Weights of a small mixture-of-experts language model, trained from scratch on English Wikipedia.
Size: 10 layers, width 128, vocabulary 1024.
Experts: 128 experts in each of 10 layers, 64 squared ReLU neurons an expert, 6 picks a token, a sigmoid router.
Training: 295M tokens, 4763 steps.
Below are experts of layer 2 (counted from 0) of a mixture-of-experts language model. Rows are named router (the router's row for the expert), up (a neuron's input weights, with its number), down (a neuron's output weights, with its number) and show model dimensions 0-127. Each number is 500 + 40 x the weight over its row's rms, rounded and kept within 0 to 999. Numbers have three digits each.
Before each expert's rows: "comes before" lists some tokens at least twice as common just after its tokens as in all text; "comes after" lists some tokens at least twice as common just before its tokens as in all text. This comes from a sample of Wikipedia text that the model never trained on. Tokens count by the router's weight.

# expert 83
comes before: " |", "–", ",", ")\n", ")", "ile"
comes after: "20", "19", "h", "9", "8", "–"
router:513510518493490548559458488487428553464537498465495564421473432464472503532511489542521534518486542481516476533609451503502493444532491464490571492468529523519466529494542600470484520428522541452460535502501453470504474451454464596449494511541504451487493528510565498513497467481528388486449495470467531492442439405589514472520526564463497541451531490484548491492473566458510454465475
up0:446437585568457520543552482520466469513626521495504614569453471492496497542445457474587539540488541487469511500488421497530544487528489521500514539480498489502412519511530524502458521488447555493494471541516518511513538499441510511499493472491455550551546528537425502469507463499447511485490470489545495512510369518505554554512526415557537548471477504487547540480547474513478449493462
down0:458435500541553578482505486533474547489547513515502478499523544467533528439517500520546461530439504506553463479554462495533512580523495467564496512412522553497517356509506513581454496504462468485534497512479401432548484500462450497486515516433467528500539497516418428498525468467437510468459543489489453555487547547480501490515481465492431421461444510495468431463450477488514549493490
up1:521480494498525510443477494555488506497485495533541530481579438546527457562496506533504586531511563529544473530501474483536440426517443492471482455485511429454472476480491524461559516482489535430485513482574434501521569537509503531380481484441499418472550506486489554525547486458459491456460479472526530451499433529488494426487554546434565478583580476485539533546547504485491457499541
down1:506521481515514576536555550503494496529445581406533441525523537545477452502478518488536590483496470498512407417476578502470586470557520508481421511522449532515444550461429521488522449533525530548510441487494527509514488521517492486566514541588467492473441513520482545489561509536505460462533467505451452463511526527513475520552502417482485494428491504526485532422490527525412519518503
up2:491494575494473539494500481474502485446468551497559523497503514547578540485537490486495498542544510510475443543561467440551519471436548452539536539496530556530421518525508548531513556563550546483541563504543484507455484476480472449485534489448455529452505442463450555471463526531547560466451470589467484498460416542551541502541485464472467558514516473454575447508525504509523379464528
down2:490437452496449445434508581506509582488434471473457571423471531519448446437513565512555499536465435485465517494472540488538533498479527489474457560459502498548554434537492554467488500491509522536453563598504540497482457548513455507508446539405470473503497491508528514499560482508436466479574544524516500549482531537482504507461567557490430484446522498516562445493528508505517525551562
up3:447534541510490403421456491491513481489503524529476487457471445472453526486359502485520510472514523538509552443507500531539478471506434523466486474453462436514556512515456487373510424485580463519441521488453501527599519464484534501514396526505526406491483512439544485530559550495437484551538499477536528510455496493466511443500447483486471503539543522513503523492482494508477496453517
down3:486500498572512528456454528550560476464575529423532442506492537531506457516504491551580515532561509495512487464467505505480497460463483524474461466533557520487535438481437540487470508566529496592417512554482519483461500522480474522487430473447497540434457536530522467457490557518499538498525480511521557449450570495465471517529512480440541475443547481460465552507455389495468475382463
up4:539536457514516514538489527497466549500482524528574488538530445505513528505449450472572513481497560462552551528494586431533515472478552451521491535467566477559515583516472555425467492499442533475512552457448530595450531488471427419557440534519497472547534460562492539522493534479474498479483504551510527549463526560472482435492572525504504548507526436488507542468479555543492459485578
down4:467482480508503494508467511517548491458491494411469431499495461560452509506470432532436483518451529503431493521524510478605500466476450548514494463537492427506523532494515484529551543605512463504506473517547519529476487445523519464542537485481463524440420456537468503476478485490527463538487553412437433505418502505496446474484542526553536470487531423393520466483514484566506408535542
up5:504498574496438564500462549471540530536508580512555497520447533486544466443555488491539499550530480500517543543537469465549468501526512524497551417488503465549511492443486532454554532507505531556485549487511511438505487529519425505497467491486524468591542521505521513526523558484505493436612445429484473436494418471492471454467464447558540511572532521475576529490459546491408489505554
down5:473540429492507427561557486446553475543422489516427569479492467471509371510456483472476462499506536488424512516514551553543482516482412539492447536572454576543503514515557507550481488548503526580490525511457567543501479515491453485495462499483499555469482481530519439561541508529527480485478531525538525509519561507521497500535474498419532505515510523528517573433447520512447570540465
up6:521408470444567563535508488582438492500495448490511447465489521464538474548595411533529534533483528481584493587529497545566491521528522450534537447518438527508548543455508538515477465547527493487503522524573470462565497481523471487447516490499467442502544472551541459490470494583537492410542493483504519442444450448513479537537485533511440437519496494489505516486539519524455565529480
down6:475517495566428425452536551536440519474525519518538556429514456489518452469469476521520424517588489489529467420524539433400508507555485445462517480509476575493434461509489463472504464422547569542490476459446501441490413478484486535421464524481532449508502501489505503489490486498480459464500454461520511493525525495414474502519504522549566463461428518531462478503459499516563543481436
up7:551526552440511550581462528505487529489417508532525491452464521456557485448594477506454547520506517562482492507476453531506524569538518534538570444393573478546541468476549540521484451527507544567464574516518478470514477503438533580524446446536503438550451471488476507508478493455476466507452504480600548493493460442575491519530475521491492499511480433464458536440498495497481507501511
down7:509467485539384538454582474554561476522525474457550556542511520452511467518460552536487520567548501496528498566467532523466506477472494470459517559472437545522441508464427503501509480536469496516431542539528504438496468515505473556539512543512486529444471542482495481436539469496512493568549488515492455482475517542503490480412464562424479527411390466520549485513441478498456578497497
up8:497501472515530522558486450507520495473490552520501569430570444557517488538466536450454483492425476524511469523452475528517409488489492551466462464491462466475535576464525529501484503535558516424524537444480433455499431442478499490487463541523559441533486523435499484489533407506525498512418403551498480525501487435518461519526610482432473456468487497462476491497515541455535537439541
down8:499484463443486520435507529422489490442437532475628474513527494470484440485509508521525546476564543486430416428525501469492475491512523498485567484516463515534505508554481594524498554547561531494537477528520381528468515518518543493462487489564566544474496533496455490450415560499487470467471480477557564410553524509590514484495464473474547494504493543495529514518527514526486541493527
up9:544510486482521511527486467536472513480523463509490449535478482490539458488550591450500556483486601579512552493610493517503546464539545437469521555479620502523426555425477467476464479568462551550503510497498495499514463493494531509462493548513483450561471501512556473488499477474550439515509497582485472478464524423515552521556487531529561491496538459521614508458472466475512481453522
down9:509467510493502459546481537438523607512460482535543521470536526510463470470530546463499509495456511480566483524526466543465400488398474485473529538478526525538544521537448425459493544527495444603567509554524475568526496509539457519607464494513498519430527462522458459484525489564455447503502513498501458457576493412542502513436528529470466534457509468464492532504527560466494478544463
up10:447568559460551442552492481503477568456536473536460561482489478569537545471481492487497512525538521495486520496499492533417526442521495557466519445509540432558499467513481512558573507443633469510502517496474546499501481493446555483514588506472459477484450555402512461499465488487578456458491513512476546458516467556478532509467508451506511577440429498536479530501497563448543474527496
down10:486603508473499451440509480510498487402461480488533518511455479543516469508599432517516559449447568449492517488510529520514533466516463430475540548446495437412480561497507491522522471557464500461461483507507513487449485506485441462465471488548447479474504495429517474518501421541569526475514511459514566519476561468479525483439521458531497458516453487421463446492513547561582490429458
up11:481526580453545508485503467510565487520520454493532563541498501485595524495489507503515470494462561480521441556574426449480461524497524547559468440486484546555505523492412549527474560539559544503474535499433473486507469480628580521534502449506459536456478516502451494486416425459493504519438541528478511454463413465500523511557491455527505530498483489481519497494567470459555502505542
down11:496512520514537564519529498473521537425518477553463547437449491510508483493533518477510395540492510553562427507526476467414465537481467455536524590454493552449506412548469446503437459469477537378554451552466528481459495536544505539469511532503473490505523501527445497426492509490503536523542535496498467457458550489521490543518563431450552543505449466430484493533558462473500477486471
up12:504453456478537433481522510493420458538490459523475465517498457472593486454452454494441439474502537506462546541514489463514503498500478420492450421419567407525496528539531426519467575531494474459505508481525435481472560528514456494468506499558511492519503541617557507545516505546501555531482406447489554414492439507536504491524425490542516507523455505533496483516529519457528508511494
down12:530468469530482503523502532435497533474484494486528536533484579510470437579466514502463491482505491520495513505544437529522489569485533576472555441537422487468535516537513543450494540488459502496520556541595509495504470515529591548545556428463534513508542538373540537515472493445528500455509493436429468489474527480506522456444502529545581510473495485532565582527487518407536475474488
up13:530501542542468491484514475536494545434478497498463553488488533517401553461516482446546554508531590446471519530513466520492486478469528506502548532511494513496499537475496507427531483451575494497509515570441467549476461491539548426524433530476550467564502412508502492446569480578448440526455537479469569515485425465572490482520515533476427502434537568499451511470447551473442472514542
down13:538504468564547495491455548487534485518471489515567466522482418470525541438454466524472431505572435469493536415482497423423542503493521506475448456497426466564498498535499540533521443480563538491493558543450544491453491533528506548506570567508477541499433504537502496559484515496477543504462539460460453453499547467558473479501479440484446506486519583490508541496363484523483495524496
up14:524515566510502534506473476514474504483512466532520529507542470526414463512459522558486571574437478382513490493510485467573532507551500559485604464506452581479467503496442493537554524462509518455436526441538393530549388490512533505469419482522585438474533511470475540459540511479459466470531489517555512463437559485496531517508498528473526495474562505485488507457507521514482519515473
down14:517509491433448429519534493452493517454540491481460533455467531567544487431547479550449470527510535562521436517478559485455481481513483431460462502512539490610521533456521491502470504464478544461514514542469478522475526607526463536514497468538422543470475506537497558535514455461442514523513472439438498406546528528601450515522454466426470548548521541468491533516429515469515505462494
up15:509479567497522562502457536428552479482552573532481539452426461463474492523503542513495518469542561432542446502524485459502481415456484481461576446450469468521466497461497527476448521560513505510521475426471493517489549470542532558504514586448522467426522543533526589512516543507581539497406495532457454486472437451544492497510561500488521533522489512493497503542538524549529450527415
down15:465498494512446504469523613514459523541523521505543502484495501476541522501401460460477539575443474486438586522498534476517463468532427478561513513521472541421505475464494483489516545504494497475484555533544486536483433528437457501402438438534534510512504495504532511476498500454502498531514535400463515454533481496514557459426540538521434497427575507434513454492467585482488496550549
up16:621474576538482596519510555474534454495538499489458548531436568462533423491552535435503491493514533482516455486470472549506482522476524501491501512470502464585462499504459469541466527478487476491559408525440499452515471514502509578469527506495504502510470383537547461451486476524505432476478437479532489568480448503470486467450477493485524477568460532503492519466377481484508479521550
down16:460445547534479499543465464486554535456558530536514563570443507417508486505478482483488463522537523504444444474466476521553544448438515574487574555530492541500542509505447499505520513464512521499521500543508497557509567498444466524536486486460457507580505530495472555509540487501465449496465503432546458432535537533479512499455463500454430621554484447524555502459482560441578441463471
up17:566556506488441511603512501546469516519493536487474458557493462435476509510490534516518475482473493496535499523447541474477520473541460469476465489518534432464463578514465480511506455552462512453434546467479553522494472490540474567536511435537509460495410534467473514553560492468475507521567438508474501456444448572464552527403510512523505421475584457470475450522493562567513441439536
down17:508443463496506519490502506522520473482467510436485528489486528520433432563534439415484538481513430459456501500429560480529466535376566558468540478555471493459532528538481580526478529476490537457489481520510471464487435436470459383543496507486518548481507520444473520510445460499508507531544508427500513441523439500518445498518523605508513511511584488508521551449523531503559487533521
up18:505459515483494420547536464527452525500487509508570558534433534545513557518480482444476461508528510450431541460598473453478482534456446476482492476471488505461487493463535468492531539509538558533456450541493424520490559379506428509471499505500463424594551465454475511505545459488517501512493507530481531464581452491512479490493512468561574450487473508596483469468546546437522478476462
down18:509513470504471478544517484443535513440466563544443492537520452565473438443496455444506546440551442578495504477458481510550541531496441490484483501521573546468445516543513479434493542565475549490552536469549427433499540514478523508472533437489497469538478462523461522475503426528433500505452471444501430474514533537548595458539500518498513557502455465551516494475500431484416526485430
up19:547438544506461502568548511502516543476482499501492561498482555512481492504422520492527521483491491490496509558439559556464431517505513554554491537436494578495630511495438547470500505508528511503546543505420527498463510542513447477523449615543509484463490472548502513498515500506568485522506481545479566497445488550543487551488491543438483464549481434514480456479510492520530567633522
down19:467539476488521534449494554484508526526490499491426521558494478516519512466552534548512416517409483519452520508426500478510458490552470449541480487553564496457518491545530456461475445520465478435486451482476450439586496536511483460486534502487489465515541466428485553564526517473414487486537515465477443505452458530446526495489513489548607555438509594478506418479471523502516482577432
up20:457475495486526493515576511557510580457464464539516450525547456499540520553475510426489464432461505486497417513573542485590472456544423504481528407466502439452519568579496484450453486561503491471508518540537525438554491542563535520501490452499560537518529556451519477500503475439538419512517523527528562576501432521511503530467526471471499548492515455514555510537484542472478457483482
down20:482553522512446516491507474570446536501482573494510441506456455447536611489562470474516535521560449483424527489465532491527485511427538495440478521459507451507517469442485501501509509476599436481495534444451512525498453501421537458445480524515481471469411503524546532485460546502492453450542466449491553488466548473458520479493483448478445455526543558489540459535507518549473539540389
up21:484548505526472486544529525434554578519576516517457542468563491503430541483435551517480474453521517486480553507599434441498531466552521462451467452425475501520537502505491523462489560447574437519537520422511517412496489502456534577549502488539535535501491529481472511459511556539498494520579443483547519500453508463511466412517532477574523448548534513493553470472531499451488517512456
down21:461563496463523430543496492547523447544540458475461519527497468461455447478483523454504429425501469458523544580504530578480518487460524494501434573538455547524473469515518512517517547536475518486483427461529471465535484459429477470542499463512489498552527567506464538551467442497488539549462563473560502544534520490481390454468398473531501479530499449422494549487481484435466495574505
up22:537490476536528512521544515448409566482537533501527502491455539550532427560542451527540593494451515497408475510552510512465562464480553469492502492526525457497469522463481579484566497502548470491468576549514451524474476553538550568477532526523540514486437473472519473596470483526462485434470543436476588502529425522522513507511461491564453562452503532499444508512494506450437518500516
down22:491521474459467484502503486542492502492474543516489556460557547440496505542545495477495509479532446474533540523502508415529512450508523485528550535527510426456506473493472536479483419492452522501524502540505491492470395472528510458481546511444477535579641417495538500451420510488456493559491528520491466470483463418488576461465468486458512551487500465476496521628470488442456551555498
up23:491513548444481469574483429479441548479512483538524445466483464464531483544479528407472496496524488527447461490468451482522554503530546476573525512538544483486540524441474455546537524439550547547534582506463491450554539407501460469550437463517485478534490464574540513545501490482473478503576497479465506499453535551498497466548472441544522515525483451494441543456490591566435500567539
down23:470547511458556555452479524463491453505500495515514441600531474494478542473587442569492503480408549543448517506540514589511476525570517560463484471510502454576478495443525486536432557534579448523486501527474478448529513547512502481525410531478497560480484538554473464482538549477524502559496536533612528513511473511514547543497449566460468492494479533562453496493514459505459525470489
up24:490529555482534504521556480491483527516496514549475491472472480510476521482512538506518502472507473519489536462552567471463605416489556540458476502466530431537480522539545451477534477472501506608570573546512556464536529408603487522533518539515498470476506532449539444443387505486554510551527478501419455522469417482512555504568549530460487514487543475497531495521501457478476518524440
down24:543473469540546510529441477433488506538453532478549520452492511512524514423488417526537589497474461534519457499534545435396533549505500566571486504579484462515436493466512467543488517477490480561395429564471494500477529462428498529449541507492490478467548504492486486546615480530509474488522507414458515522548471490498441502515501536541525519553557531508497552555458497531524481530517
up25:477581539462585536449539478532462503448560487556548557511463465495548498486488479469511518507547531534546456534530455515497468497495463492477473492539478534464418530563451574460505393504528548547462569546477508512426446467505517457425444577464479462462507564500475476490451511507536485487525582538452502528498462522490510531461557477513524467505423476576505517537509596520494538505508
down25:433439577460501503433554449459543562494463532540504456443462605509477558516502477454481547449507491491497534478552478500463407548407560491471466518503469503516502563451481510440517534446466515552538505546533474509547483476528523426520511489501489466556575492477465588462498529461523506475468497539497538502504505475531559472501498531506563461529472475492503435530536400555582484490491
up26:501442542473499463478451500505543438549558501432479471507445465474531509477461513503451524514494502487437536508480527482539544555535543519492423504506448581497611514421572483509554479475570544511568550541490490476496558448432531477501467560481506546457499536496483497636469490507462482482493509479528540512474482520520463460446468495418453487538442539546480538541518411494459466500485
down26:494450462523542514498470505477478491509527510538576491544521548467447510494572470499565516468569501569509496509565464461475487515469485446500494469502559508493487469436446520576570524584529506499485480498574557495553455499506575573444551538534513475489528568480514495524408459527449515424528480536505415536461534605522554525501405522559488481461568495514548477483500514471513494511508
up27:509452497569520541430492470557486559529502523524536573424610508491483494494518519509556533529519569519478423502449488483473474507583514527463489568530523457489484471466530541471495471534582502494523539465497466542510454453534426452462438425491473472476454497461524523532490478538536515489508532566450484502442528439545542532525565620511493527522498511456566518504568552539542476474495
down27:517555517443511463544455438466489525456519562543434490601472491498473397550451525505555492551464509492513470532471518565516520513450505513477493474476418436557537528516463484561531475481506525569488484519498482497473534458487546440494471453470530587574548504517503506458603540515523549547491458533559505549473527571445447616466511485518502475503544468549489513477493534481466506525492
up28:554564437542498534467458400566436445452504453458573504522467510516484615507548540498535532509485542471459531493521461493538503514467529504442524497442526512515572492418484536553458545473508547493491475483491459427571481449494550465446473465490477581509495534523485485486385495494542506451476512511469512517525414504495493473532413520476552508480503535484498546495463560442531478535512
down28:537467466450478529560529526480525529529524462445455496466450454486427481483471468459466544465544493525503488446477509539519426423512576431517462481567540442508521546479520444568450512508580466449562472507525486424560497512413460596479481461528486449500539544515510542452488517466505562576489589480492497438525506480446461505558515448545495494479535470475480478506447521491441481479479
up29:582502529495443505522542485459479479482516433471460565546556562471496499494499484523576421492523532470529533530511527573491509481524489532507451493452440553420532483482475545472573448430559499511463550484491447475483497499553559508513483486502486450526557486506554575462545580485504529530489469546453460543450472469527601481496557467494439410535526512517501489529422504511466507447426
down29:535516494476508486544506561448560520515518522437512507493491494604531492451472479401529429504504441483560498531471436515523517495450440425517524516528585492488552503452572474530476496429422553547443544450501488503531446508506540434499535509497487496555545539468549523514492560471532481567496472461455519504472507495395516565527473543535440509469517483428584495491499503539452484455512
up30:569476596499491512434531510472440490465486593483515545433479527540468498520470506489479508508539518500503467519510571533544469561526504589553496573486434541526592512514472504528527532444537566520541480536460562459458523499481441544504508502473521446451498512526497539582519494453514411540523471534578487498562520441509498474545511514551548546500527456492510510512473465449592569461515
down30:506462455475519548498412545480510552476482463495523524479584406488524426472514511558534554504440515504491471416480424497464479493512489503517574444512503443529556456496528447493482487475438442424476522486526476460486508456455510516496444541466463490525523489559490445452513508496541434521476563424451511485559466511453563477495486501480433537495581432514473439497539481577476469550446
up31:470493500483523482538531489529492462492528609457451516463548475474412526536538506513486547446582487537487547531508432439507482497503462457483500405502492505430507482505500554536488557492553534521481498523548445513541434520465510582471473546503506442503512489542504520552462446547508468439550467488562492534460506464528484575538516526575484510454483598514472502559512382453486535446482
down31:494495435560560549514378543451492486513542463468422470415505460448468466510494518545578465492491509514477463558508534444526521501481505483527577516559474535479527517527499562472478484490485544464543459511489484463441496488472461460553446525455456529528500565431466523527471525487541498492514585505495498482571521451494460494454469539478479463538494524561554521540473407442561498503599
up32:524498526519524529589578467632479532489509460512523477558489496460449507553484488471530507518475588466508484481442513518445462467489547506494457450527519505557464531465539513499487496494542480436529580521576456534490394536475567429522504464451493467487438505557535508460553479559485481504440436575460489542392488523549539491506460476495484498503504563521484535505489516464553499510466
down32:450541459525525465501514468547485483453495566455525498538524464560489531501558490519538457501464470513474499482605520500551513562572492550533487512561461451524505480491512447556588526453416445520549507474494442556512543540518417439523530507572459530486495582472425475479520535452457516494521451464504505503542544505500512526545488477554444571462563506532527481521573527496497425569527
up33:527502561521449526529505517508591504515501555499537488464517467488478507507397420490502499457448553540504484474467477521480526540507483516521481522532495461448445600422482403515571523467498475509467534498533511575524403530518461544494524502454534444458520548511522512510451486507513478446477398463468553556529463517581457475493511473473577448526508445487477514501449598484495507449516
down33:412516470490532548434481504525445514528474531445473444452486599512468457501537483486472492589525502510479555508531504467526484433397484493491513532489533533469490566518472534471510533499505480463485519494598487492507503501569482572535510459591563499464534540509464512494475417541412521555501494552460509377534482547518534434524488465507529564485453509496499451519502556487530522543475
up34:518507504528492470453528518510509512524412482538498384508443430496443532507421550478533451435489568531511472453537515502536526514502545482561488514534450486503476582475546515499420465469531526449477503492512466540497496532501460542502460454538495502516438553518542516465526405487508487394492562472468536501510490510462539476522471471608610520471548546491533548525535466520521481470562
down34:482472495476545493471589506490485535487547483440555534530483556492521406514560440521474536495464486469457509505560472483452438473496454476493465571501509476543481452501515522502489504578488490480487498497461505448524530416414514525500473473466575469478533457478552444554497512532505529524422524497584509480571485460388542432537482568444561516486542444519432459513487521499474528477426
up35:507500546511467508501539433540450538461429516483517459494482542452455550479434434487573458521466452501386517437571469544535517590537562491497464517489492531468495427459482493444535569436530493567478555545462569574454449513514507491526460526518552537434480534469465535494584440501483507470465532484505479494478460465579464509496430461546490532497466492496514516493484535501498517480446
down35:489521462488482524446486564573543449519478499461549513487439513476467494461470576498522454486514472476528493514446573494545549551518493468450494478523511513492542507430494554462475419480457492481534494504481522551506488514518511535459545452483518510462473449576453421498556491475407562489448539537476541500476499515499565454590444523462534447423461414518508538458502448455408458510565
up36:588483397447481468572560471522472507529534518516502531533486464526501545433491506511543512458559522593469542526484461534555498509464510522535550494472522581482498546439524454472579448457563591549527529452492454581518553508603496462436477534528545523499514524455503448458506500479483451499473509477505457452498485466524535448459480535525539463526478596463480480509460469476467501501528
down36:508504487537542480518480487535551484555478484530579530505467541495536469497531513486511499455500471519496451455479475509551518519442431499562593484562462487518570503501540481514511503613506626465438533575485526513446512445517483521509482470513434488439506445482412426489486535564471479510464536474545502509527453551488533535474538448444472498532442491574470584519439493512470546545471
up37:475537496435463439564497473541453543429486441488483522483487490478524503515521514444523532515441544449515541511489584458467508476502486486561444470442565519541478458466472398497486535513458466458409501466530439496567434518462457474438473430531493516509462504490480484508466534492499424445519510387556483511474507463496471540585520530520479519463559582490429543520529493523556490513486
down37:471461441477498538540539530464480571541535471520514493497480509506525516545465519544494489549538468424507574535555574490452492552496452472466520469461513551479484425548472542519496402425456521451556515433489499519505535505525502469454482463526462519479579537549491558455501451475437510510444449506498572439519530457501547490480476435411473495503461485542464532545525446449551437429458
up38:469519563521522535544512492492515516499508481459459532522450447475557513401480418476384514501465480553526493451502488505425496511521467509486533437539547525571483474464593576531547541445543529498508469455432482489482496438587532535524533486510523467452531478532560496519531465521474458419552475477480528567507465482510460498527477542440496430502521473575490514474522570525474521436546
down38:533516466440479459498411441537571531527532514514532553484462543484495487473609504457519462523420516444484505580499447451498480548514499493438491483538522523495498463510496460490457464545416495431444468479544511510471441531540457507567476421495481520497508448540472550514551483500489447517511494417513429502478513461483464523434564514541501468489497484456450446510611446548477494538444
up39:481471509510512478521501516491430488539532484466573540451440514542477526507523546531490589471458553479455590571516508510521410501457540527508474508545480474480472488427467505505507467466489532532506479529524573510471562438470549520583574517455471479557433403505493557519540542441472533515573514474448529499519505522453449505560526470529528578474455498547552554454477519435508445509508
down39:569555515536556474581467468575466484487500564476573562485433515489411512497450484472499469455522467404461487501472540471515480502433493474478462475499561527549493460489481496460397476469545452543524469439523512538520555532497509521540562462495466564534508597575528527448504548543446530546552433517486473552518544507525497483509501447514511536494505491493563512460543514449460549523486
up40:466486556488517481593494548514497501539482513428517516471441500545501480482452541395495460473496512498522500590537429429525558526481541525487458472490510513536483560469481555458499485520511421491540526463462541459408522485452461476535492547459531510538509523456426562501487457489488479525554518588553479542481510425441515552545523510488500576628547520531495501514504472455489507475540
down40:457536534504444393518517437541477497585528512540517486492524545520470456544561575503428414460524504479456406487456509495501481479488517565517557565453524509485430455435469588543474506464518525526465438531493508525500508477538506441449473516492515492514522538490529464471476443509486522466511496509481469500477537556589476457536436453497478453454493505540506465554507472396496486575452
up41:527482489504466450564474468474503506507554509528540486532501553506544500558513577580524543497496463439541526509495465522529507522546591551557466514528581541582468444456570485493532499530476466567470517430545476543494466483471503570473528447576549492464526445543492576504474495515523433527410449559551499515443481508507532493504538507525509440520522536547503566441465560520538545501452
down41:576516472524505507432543510544478532568600515476496418543509540544544491475453539508503576511527499489518458469540596529490473543446489531555486512545516543504495483406540486464417550535540492491513477487449502458518452523384536554537487488447538499493442540522477511476491492469485395489511509500525513479474505553515487441496484498447452399537492500556483512503473477530429436535493
up42:492498581492502565463558447482570521458459508476596432581469569497489482492520526504536554512485445443417449431545520483469458493548468490482498534413503502483531508483494490545429488477512558497524481530468572471470461409474541476480511445470535476528455533483538463477500520500425432520512451552557573535480480559552446496468464524474508542501472465563509490481525435511528494541463
down42:570500552563445558473500464478477492445542483552447534534439434521530540492545544496574466459493481527595515466515535535456441463538498515552500517534496580475515523555472502455506515566498531573511556466519554563471505536467522528518485530459518468435517484451410522455473519476517495541481486521464424461559516542462534508462464463519537529459429543447577457436522552494475515541475
up43:494499522507519543493510555443493475489544465474480548580527536438463497481529538530522520525503538541504460566507491529485459487591527357537564496481498483505524543371528531477492529563494435462563510531509496505516484472493542564464495554536493460499479481510528465482481535364551452519564507503429501456529471517501510563493522532526505423466456574540515494494543486552497477495479
down43:510478436467506522444558517511483505553531494458450546418481454469524513484427430544494478510632540526515450468464471535537452502477425563538534477496454484476463508574491565537486555520460536583449510485470506514498496450465523559520531512417471534458486499582521513488438544526523494485461580482490515497474536517529557423521443503491482455453461440500476479531500437521482557517531
up44:415448479469432451434471441466449566514527554480522531417539495499522552498486465507524415482520533508408510547519485527505565529527523559528461572410504473550447570502502524447503531503515461492501543500438465564468461518553502511493507446563521468439489464485495540546531522539502529517528484459469521519405488519473486441545518474481517505533562462509523553524499435474491494528403
down44:479508528575463474486443532501592427517478473461576506536473439424474486529533514460525526516566468436565513501536426511486528476515532465529547521429435411485484484474556448471438479480500462499466488503554479482541522519497578494463532456517479495431538541473489503513475447556500498460467538505466521578487490517584504522499464483471561500527471392477472485542455570465545467448487
up45:527517528482506536526492518464530517437582489487434512518425493417466607475478538564467495512557551509462470464495570507553546471512466502473549519487478494539451497502516487458463538515494523428474478535445472497534512389458446503461519547585531509481577517454482505503504518503468419534473445557392522512441511499492546474388478483535496548498497515478495541532501554502510453482457
down45:440454570462465510558510454416442481517478459516480511473505488515535529466528431452512487458478468560489537508471453511455556567517511448424556445504541559551481514526489499420461456501532532528481494496558537491448498522494523479466447587429507506506557432499526461505528497551532568558466481458463451426532541495504521464530477557452574479565514475499471492552605482453499487503478
up46:471544457488530576566490446511428511493494528519446454528496498562471582599524508519533481540601527512503511460510436527509513494508559450534583471508511463525533563542468518492557505496507492464520500528510414435559556537511425491480500519512523476526548432530566538497571528504449503507435462448533465547520567481516441504461515561515503515476527479466502602447459500507472496464528
down46:519477526497455423459545508485563517516484476504557497499556441453510499427513531578426490516448546525462517550524497541452461553498502502547560523401478470516514552495467515482516425494532525488508523485500481491496454420505530475553453496451624465427496493538552451468491582548494539504417492530489503497575434488511452516492546462471520544459489562474485473470510515530434486574471
up47:564474502463423540509472516535461470452454544520522507516520481505534557550503536535529384487561535575519502403564558481505458470540521545528484450468466498574465415393511511549539489531505522478498512493447467488536487455515525485475584488531536503472477504507491556453517533423514502543524503531524460475496463486517508479539514542515482447569523482437487405525492432544564485524450
down47:520521546582538482497505463512567525417560541502447500441461487538462481579534457444485505535523440582483540464468451442489502480494491516510490481530514495472486472575535464527424532513509534524490597429471462539451424520493465533535501613543461467515485432486449464475550534507517510480473459482529537555516517488529492525469510446469503455519506442451595486474529496508561420513503
up48:528527538449503539486457448525461514530437523445555526477528526495603469446544484508580547452483549493591482543534379461466500449549536491510465507528533532479429508461486530504488516559468541505505471510502543505476504481485444525492477514452495544459474479506473467494509586562517532472507476511503504424515495467525483527556579417460505468608550553479526469493553527534568489495441
down48:408491527530542465504422521445487447466461477481520489489565476554455402422464528515488443558489603518484482468572489553521506514563498468454533440475469522463484513529491489482511447488520502548550446547498519587502482466509483494497446490480503514571523484445507533452508527462529557508436555540471591516523490455448463576572503544489535489514514477502527445416534479516467532540488
up49:503533504483382525585503465486520546446441510439526498472430418440487550515513481514554504491458547550456517517566529540511568499511519467522511436468503531531500556503509503470550475488498526522554562478534500502485463564437464540495447451492477488466508558429565521548465469541467475519499469463471412554548481441536498498461494516488445421459520556499524535499505563559459460574521
down49:461555502519508485521465530531427448518552454474520467614440523542536496439447488518496522523503506484587488523496539513507510508465563493453507550554515552481525530517437559450488482493515511559503505533524461557534465503460527495468452464484464542453495540469428475424398468453453445478440545487481540438471508565452531522548456494493436447520503507613466534486438513530492453505479
up50:513458545465468536422525469537471506476480557578491535491477554492479509454460485486491487506511544503551547506469490509488518556509579515517527482532502381535548565495449559465519484404507486530522548549497528492530452549383533483501610508479477511427511474549486569531493528524461450552504494514541556469493486537475495447485500503461479485502570529467429523499423457499554523494418
down50:519473439555496527492445512468490516539518511512491524538504473537509519509532542449526478500516462546468530488473502480519518510552492477540539533481439558462532495443506473484500501531570520546515492494447551415544473510467546522441456486486520586575476602500519559505553441473537477529512519468411475507469505491464455524568553537459563541451497378412628502479494519498527510483551
up51:448476531421513565409481451544470496425494501477484522486525516543513553492484526634560531443483510511524450458468474526524521448484475555577477445508458513529435429483475527484456521436523520519466476482462530543478491548451424503546537474439526502526534469499561417519528481511481507496455546526507514516452503446492530566489509491432514528472501493527444489559488597461534560450501
down51:520489524546498475516497501467489435551508513461491472489467452488558499547497527408468564467524487484428479429439421592511514545511530498504466516471495525480488488497471495527534531616523451470518416511565468444490479565589547434488475443538586427501516526525439485464482483470548487503492496515494479541546545572432446554499456482453515540551487482533532467454561470504474501463496
up52:500552506570480472554472419534553512486510551460492573563475462540544520446494473417543453466494518489469541500534532461554505484484453500491494448488530519503487450500537483464475488467516472506568484472430470511501454500541487397500528496497532475569465510480567510488449468469439472499435465503428484466433487530530554473433452471496558560475482520463494551465479454393592424487514
down52:441552504481522485564493502503503444507442537478521518518506404534504511502557505475531498597456484489470413516530518554462472472474467423535529490522537499510433498454462491489487458498547508482463487480509488511536423549513506556489551538445497552460475458437432509477576524534515495541604480450525483466475460454568596512510486525495478516578524482508481442495467592583569512526497